python train.py --n_experts=32 --d_shared_expert=0 --router_score="softmax" --routed_scale=7.1 --lr_mult_down=2.0 --grad_clip=1.0 --warmup_steps=200 --decay_fraction=0.774
Below are experts of layer 5 (counted from 0) of a mixture-of-experts language model. Rows are named router (the router's row for the expert), gate (a neuron's input weights, with its number), up (a neuron's input weights, with its number) and show model dimensions 0-191. Each number is 500 + 40 x the weight over its row's rms, rounded and kept within 0 to 999. Numbers have three digits each.
Before each expert's rows: "mostly gets" lists some tokens that are sent to it at least half of the time; "gets" lists some tokens that make up at least twice as much of what it gets as of all text. This comes from a sample of Wikipedia text that the model never trained on. Tokens count by the router's weight.

# expert 28
mostly gets: "on", "b", "e", "for", " Je", " La"
gets: "e", "on", "b", "ab", " 1", " B"
router:536417568491570503467514519488541474497461506421480483476424575505528491508441565553468464493466517407521472540500443537452493475452482549507491493473488464569530430536472491458478456544499503518515515508440489551561487487512521408489525486520529521393481502532552569543465523532525523450522505506470476432449456554544566505442468507540455471529512562461474431427485482506558550508529475475545575478458522587480495421520495577485588519501506530495492465504578551477523560479473449492474518535500580493531480542490563513438473473506493499521483472566454501511512475422526478463
gate1:494446478492481437546468464509491475461496454499573484478538532536488568515466491422480549511493579569512546475457504537498475510493474466539533487460508493475595510466602503481433445471460509540495489500519476487560511490453476535598567464454470469514548448451449513520460540560446495531555467483455531479539465561526469488480506484529501496457423514469544512463562496514436495569470523519542562568515467531517495492539504406463502490570541483473501451467450576553610544484497505497464471483498469464479566520565462587458500439498516479533526497466459444527545429505501581476
up1:468429488539498416587470495501506488498437488488553500514479557517493524535492498553535501466492498491597534482557505474536495579549450477543554507482472558540460458428472478533539456491486513469557506534494524510549488545444514526487531525463480559507485518511488472434534493489448439491501548491524497498506508487570517544558368492521599443459547535529522517489454478458537516406506548485524591586420541521517545460475366489534551520429524525519482430533500454477483519485517473542472512544489552478450458497476549500514539467511483486480443531482425513510546505542449451491
gate2:519468485529472471433546576525479501541478427464576494516584479505504454509493462449485499439491418494479499462573456497535471557541488526545469551498443559509539510560493439490508489485489509478480513514565512552491526441443552509471426438477511533480471412495471510434511521474428479532529458522492547493547433456541511428483466467505560550475469536485513440464510469523535465507530447571516503545511491469503573414597547453504493526466552488489539570526463455565533499437519473537520479464508513503462489504471611494512497490531536529532525485549561426522481462405540543455
up2:514518477565545598515486411453496532389511471548480481427469478451548541489493573496519497435457540491511536575481547438500533441502511544466481533475517478530479476487545549516542488502534497512489575471495505482513461534475509537513581531459423490484523564480462489519477531497552549450398502494499489481572551509482507546577557471463448502462529498521469586488461483504492501497475495488450484467513493476455440559506443513480583503521543527495460446498455539444471502539482554517448568465482447557532524485504411410548468537548463504473558492504406549511506503484456551453
gate3:441485560606457568490453561526479512524459481468452508451493480550545521559485506527553502444486526426551488560519457510530582525471500505482410449518443495519453529480470521487472442530492441627540508431543481508480504498548511513485532524493533521568570517476489492461541517519462510419567475447476600506497467446512555472435533506533492465482455492544494513435469534514486469483527454485516489492519483497436504489551457605406479468524538538520471579506494497496476506543526446545509554498509491488525478508454479497554424500503498532466422455534416476497522502486569526561
up3:496522476561425454506440541511483532528423495495444456477551529533460521483533493537512502462486543484507408550494470527483566484504433549492471461548430486547427543411530514526457510569526506578571471472474501484509479493495517487567434522490524495578505434449495495558506560507370482518511528482510588465475444534497492521471511560548530507494515514527510560419481561541393417501481500484466489428485534507461487490513527530465482439507542502478482582514439436457545494502525493516513533445518492483542487533456489597535465434502443494499533511548521523544487464500496448483
gate4:568417449482528467519552455541486589483524459454566464438465488474477497548489543490420580575534471501492521561495515541472545487469468481549448570500473521469530524577464507491472515454499461533502544442494449543524380489558485503497486512522433435494437500511505464470442418589552473511565533470433510481518437474442548531506452450555487502448484477558557451464497466474526543504472460455553507505541502508461521539488521487503488508483493465464470535532458433488472452487507500472402527486527555524517500545507438505536500494513556570506454528551445453557472568532521491518
up4:464557497508395499471425528478479375531423435500517491584490472433488476482512515478505471491486529577547489507532511491516423535488548534510538448512475505517461512441537515572462507543531449472497447513523446493500527462505483491523478448558527502465491522510494471517538540476475546567469492424528431524512607445471503502471545515431519506540477496428427563525468560527498434535475537484442521472520497465481491539535487470428473531554431531511536510522469431479518519564569548638513459483506462495457474524471496495499477500538553519508462471478568504442509499537443449521
gate5:489448485483485498397496463583573468494431555503473577547478549561508469469481497488444505542563503438496512428502505495468518485469484554451433488465461496410488511550519493476519521500494493491464492526550530438598463537536458481547552525501485511488552521468445516473476503474480502545488533494438548411556494506486511480486487554583516370525483516477586441507432553564527478451487547512541499490490511481512551526496489487508504521431515477492521447472467467472541515552457470506444546492549489550502470472579479473507491527433535535506620507553573502442483530549545504527
up5:504484464498515546537458460561541526511499437483528441455539534525480470436431510513530584471488492479516522519501490597570488540535494464550526557494475434474468412588497442447412474518532502452430487443467466509516565469490495520564440458464498488524507549574546497530446497444491491541520507569455573485591487488537462544454513475538527443543465485518543524515514549495535513469459511468446474489512508516492520481494538474505489507560436537556558509487540548506508474474517418520470431504480501537470495491423449552639493453494454489476544484522536516534478540471519414477

# expert 0
mostly gets: " se", "|", " a", " ele", "ele", " |"
gets: " |", "|", " a", " se", "se", ";"
router:479459538551492509479516563470510422516454463500440489522461544488515476500456571540455431441456603458497451521464448502438434490472579526537491547476471493487503438512468499450449469578430517455449480509517500580587469509507561414510481518532472540490448499513507530523460542520478526512529479539460460511480478476537537494434491532492473461542503556527444440510521526520579490455500494572482537468485534520398451531522548538435492508472553546523479495529509587485425540453550425551463507511533540446576469518580499529420527522506491478504537504552441489497481471481517484512
gate6:437468487503517540498550424537502494519480547440511533510490462555523514490496473534488472525512516536498480448503460513525463560514533417525408436507484569513492548504494496486455529484524514538514461507544449566475512481589526482500526421491521472495509516521563535397500563556532460541455474431536470540442461439446465423558564528463504527480484491514492460475434436483532502491553479545572538578510532512507522452479485541465450463504523532501445505471457448556446533506518508508445506412495503504456536493479557502530484488419566504563461462490477413585489535582421534537
up6:476516505480472514515481511498496507531454514606496475518523530452476511471469428505451539513555522440492494498514533531519458503496457537488504504534532470567555427478588483479531500551480496506419505531502479529480475511460503465555460555487403596559434574473523595524458504442555460561542554569497466473482545507555463492434545488528494453526477491484514493547500530517530451527494516520439468482526510516464504432475511457494459487466486470477475526567562547454467594469522471433513420491520483432574489511602498526540507478413428468492517533560551563524447486518443474515
gate7:477551461499520446462462516492475580496551584475481521476484458448477495568446569544451516512438458542511534552502468429502498410458515545568483485466558462480458427473483510476570444516499514480435439544535472485485518517508493540533474472524467533460482516519446465475465524532499558477384496454554542466445531435565501541450487527542522461471562553488529531538463453495444473517470486548494462512426492548521539557522546506547481502476470475487459437529508481489568535465529531486540526547501523485552495483552540584460561462409493507485439508603532536481494525508554552472
up7:507511451570507472498556490466406476438588527452446454502530485527520515594490521516538546500454522480477533490543606521490495407516501550413477527412537491495497429477474516413531450479499478524488450515500510531514454514477472463496495553553505512513536545537514417502402467529525536485442488490503555525519387519520516544470525518517578464509510466528571507492563490499466523571516487459514509542456467503540539497486480448503544525504437516443437534522524584543487498472475486491519486527431515430506510458557463575499527486488526536538553449537452537486527500567517504415
gate8:476544533454497515473488532487538550448475499566477485498564504529499458483460504546508435483534525549452594593491540497460487493516461467546517540497555487435530487599525492493456464540393507548526436472441474529550465562493585470433489539548459568521500544521456583486495549474535473452447507499422483462528460492546536504524458514503515493510434531545463494470504471466490463416530494505541613495508561494537452471490458474493510473518509469498545470495426579510488481493459429535559475478435494498544531436537538505480494480409497501498525465435529512488472513574425519504
up8:490557492510503512540470476554447483494562464515556546557476473442526417469541511468482444480570514560402531546498478408545501509499542482477500448460498473397538548406440482562518479449438560535525502505514478513476511532430520569516508487504532472520533477505559529508573523456477433482542440455565523510464509452553544518474408510492540578487542480542469472504436452449549499488546528530514447512600500480508496504513503509440418495503472552512505451477474489492466552475454503553477511533453525508506551494474547542471528507447475562519434457486590511528460454503522534520
gate9:509553506478510522507564499542513525514484543564457483557475494450465471536474534564555605506530503534502370569483396526524478470457533501571505484457497533431511502467402422490513522485500565477471478470480524549475548424498511566461497478478561470518491494527459503499513488522520488497525455590515515485488469490477483496487492535588491418478497485478458480480481565437554444548496463511433524520524412509524516436524493516480510569491394536448503437559560534509489468527515474490509498439486417499510552520513553540493440467486492479556543490529543499544497522525436512577
up9:523506545540496583509559457538466459507529523547530489492604473507527448416493557491493494506482524457471455449513477523493447540495557421585462532505503555505522497471490484512426481518471551487485498405425494594498587550527555454504518506527479508404556470473492545414418456523522493535537486502498527512463502534482431565536570482606531492526528429385482529464460460509432546535498558507524494503477512566510506538491500516504521520490445482429525435542501514543472499481524511493481520555497564481422539504521485531524439473506459509520509477510473466559512489450465519496
gate10:522434516547496498480494489557453475485508549505537478504483453476509559504516480486550485508559485470554508501505563493623460529407498527405549445501533508525537373537507460480499475518478535526459531521554535502528533502563475483467514496420502503446486485387445462455516565484479500473561555555496442512507452538509501427560504473516506446486450510533514466470540528469485522436561476434511528426550490579480504482495446569523510435460472482532509518501514409507493488465476530521541574467401466492550521514559493406478504595486544504531523492505490462508535484484501509515
up10:458540505536546454475497534426452507536484496585418420568582523463540489510548502471490553478523406469507514462532513508440549498515519463566444493478469506452488534504477571522573464518464588519560463528487522516458450463380502497537469489523441500491470577551500536494470458505546481513536511463507445486507572467510546538479522566483516507569580535443447437518450525532454462556471491513450510505447515437528476499458554462458602522509526551486444471463517511481474508478453449532467458522533445496500472472507558473517485461508503547498413545527518548529486566506503480478

# expert 16
mostly gets: " W", " w", " m", "um", " im", "enn"
gets: " w", " m", " W", "is", "w", "um"
router:512490539515497570476543500444517519480529462511484483440444605416528524475487520585498481460531605475455505524479471550412461548462518509479460527532429442474593402510513472489476457510460474492507481543466470541543456508512565402528522496584482483431449524531484547566479553547475569509520464559531492530489477523526533471487482478515482478469461531489482501425490529501533524492461486499556552446512517542533499485530477473504539531477519540566561521507576492454470466447503456508497513522537580465499470533593495527504512539597498442564499499572418534504499512506507547479
gate0:467480538508501558485549440534417515458513478471516443531535513480506565523495455446521466535493490479507515453535562541526530487496487563576469562524528486564491440474501499512510505521488492472399478510472497512531530571432438501467460459508433518505414408471532550513483479526496478470549497584502519539451481495525505529474523501536419541521465517473585478498515499547453536502465460485513538510599498617437494534503509476401480527494516489502487521412470541589452529523584505417506558508498528492464466472446498515494562476459544537512444443470551553471463533568494530526
up0:585497529511568471470462467493552437557465464474553528420518508457559502534501455508521478455502526422500586478485486463547501558498527510511466534501492442451546523469475542492548559545531379536523486506515513515480534469500485513656451506449488494526472572576444485478512502515470550555519502471481475529425447517440530552572504465514467478481533493426497518587511537520470501466550462510551469549478540475457500503534498501529485492480549459523531493516472586529444458421477527517458446506447559547491524582555518502544431545479475455496449510506473496484460490486434493494
gate1:573503587501504534438496567589498575493470489477527481508600535504509504490459469560528546532503493479489581455422478431516450477482464504492444479581505519512414488482473518528511498465541489486448586478488484558520531500523430483464499431571448432518471451510516491511482479563437549463471463474548561552491473527474461508413484506477493452505435527509469512505488505526540446501528454485569545527489530538446543462549581430536522500535503500495459509509461514435558528584462430492506493486545482522517447499578461506547529498462537538519568498503569469448492526470477496569
up1:452524540477493485483453484517548483495519456489507442437542500508517531524508528490449490549561559492517561526474445453471437522473520459526479560494468478473515455600543450482507518529521466438547537523492484536513418535577525468559470472508493426482491468510490490499544521509512540417395469484451539517487490641484484526434493515519562593516541524494459509492524471527481578418480507489485488450517482474500521460481544422536488466453496494481473511509470543478450514444572394499432527487486503480500486489506428469508471510515452579536505538479551573424570565529505557535
gate2:562490569515477575506535433494486562531493552499480401497451524552509504482516577465469479472540489506508505497429538514517480458521487509435417465481527418530454475469554565537482487534512517416554433515499480553473587501597537554513528503567469558486535518578440442434464521483527492464494530496524447505511510556459574508479496488442458495501436496390528521519424484508486458519533509439456562439502459479508558472500458474526447482501534553476536542546457468541522502484492495484575470489460499532491458485492519558490467561498488496520435502549435560455474555472466497529
up2:501505548454442469519487545547491553550418602518461421479532508482524501505391555502491530506510458548503460479445514542392469490465509570528421504476543470500499506510472538556485498500449481549519443479504516535482430386533535520479533482499556535489504508454455462486460518504502490517504597540503472579473474467500525504495488520489475513530463560466459508465424480544472487546518481476503534487548444490588458527458491449431559523434469517454457592447486486456530428549534504474508520502531486493548549498526518505539502513500481426521575455472475494553463523529447477600
gate3:490447527525499494539497471542469522441505443488497443475462456544457519502493534483539402565548522527540527530492519545518474563532481539500507536502531486477494500519540471491473532507414451527495539539501484477488516573487515490536484425445468471471508491501393506493526450476533499556468502492482490555517440478521457475460477525585560501432547444537522551474505500534429474492517523518536545534503474379551428486522565544528531537521521563544487482466477508502499536496542516560398423515489479493431521518527492507538497542650493454570584532508567502480426557439503514484
up3:474540561472478508481434559499561498515482540560527513457492549474492562556528485496568547449451518481452472558475378502391482430422562450505495496475521504488479525553469419471475460507561578524521526533460485505486477486539564530518502530500476457505536522457547543490459555530518427442470515507507507497544564477485549498480503545504477538476505505474513467540493502482447543519510516455469518461495536575460550463459412416466532507471457433514506495572516490475493508456440472486619572530528488472484523559435469490525518511487510542487509488491425542589539440524502473548
gate4:501435532476498642565454510464550470429547556514486496474467418533435447533480616547436499534546518532512476551495554601493440516478495487485471457596482491456443484473549475452573512551466472459484531543455516523532515454498493531474509541448493480482483495450506514567505457472467497487424488543458581508425523545505508506505533522524487574548521538469496454558508478538496459515483542474464481503499588516514477524493497485522540505497449495478477540477509477485448493492434451547571472477505463445485559431432428542511544479527445516482491499509428493556489465494493513447
up4:506520463574560490431547457580463511558548508503506527497541474464487550486578427520558525516506502462515492426525446472463549474536506546542557556487547537548536523491509538521450441564543487527525478497510494445455502568541532453544465481547460483523458451533583467435534483531486594478536528491508457480530536471517534515474455485497467444510551507456485469474506462509371514472467419522523465508544415547468502473496478518451495406513502508564557458508473484535537529440502528484486563529448405517484483495482549538522440421499560532539484478514553464521448512531532495451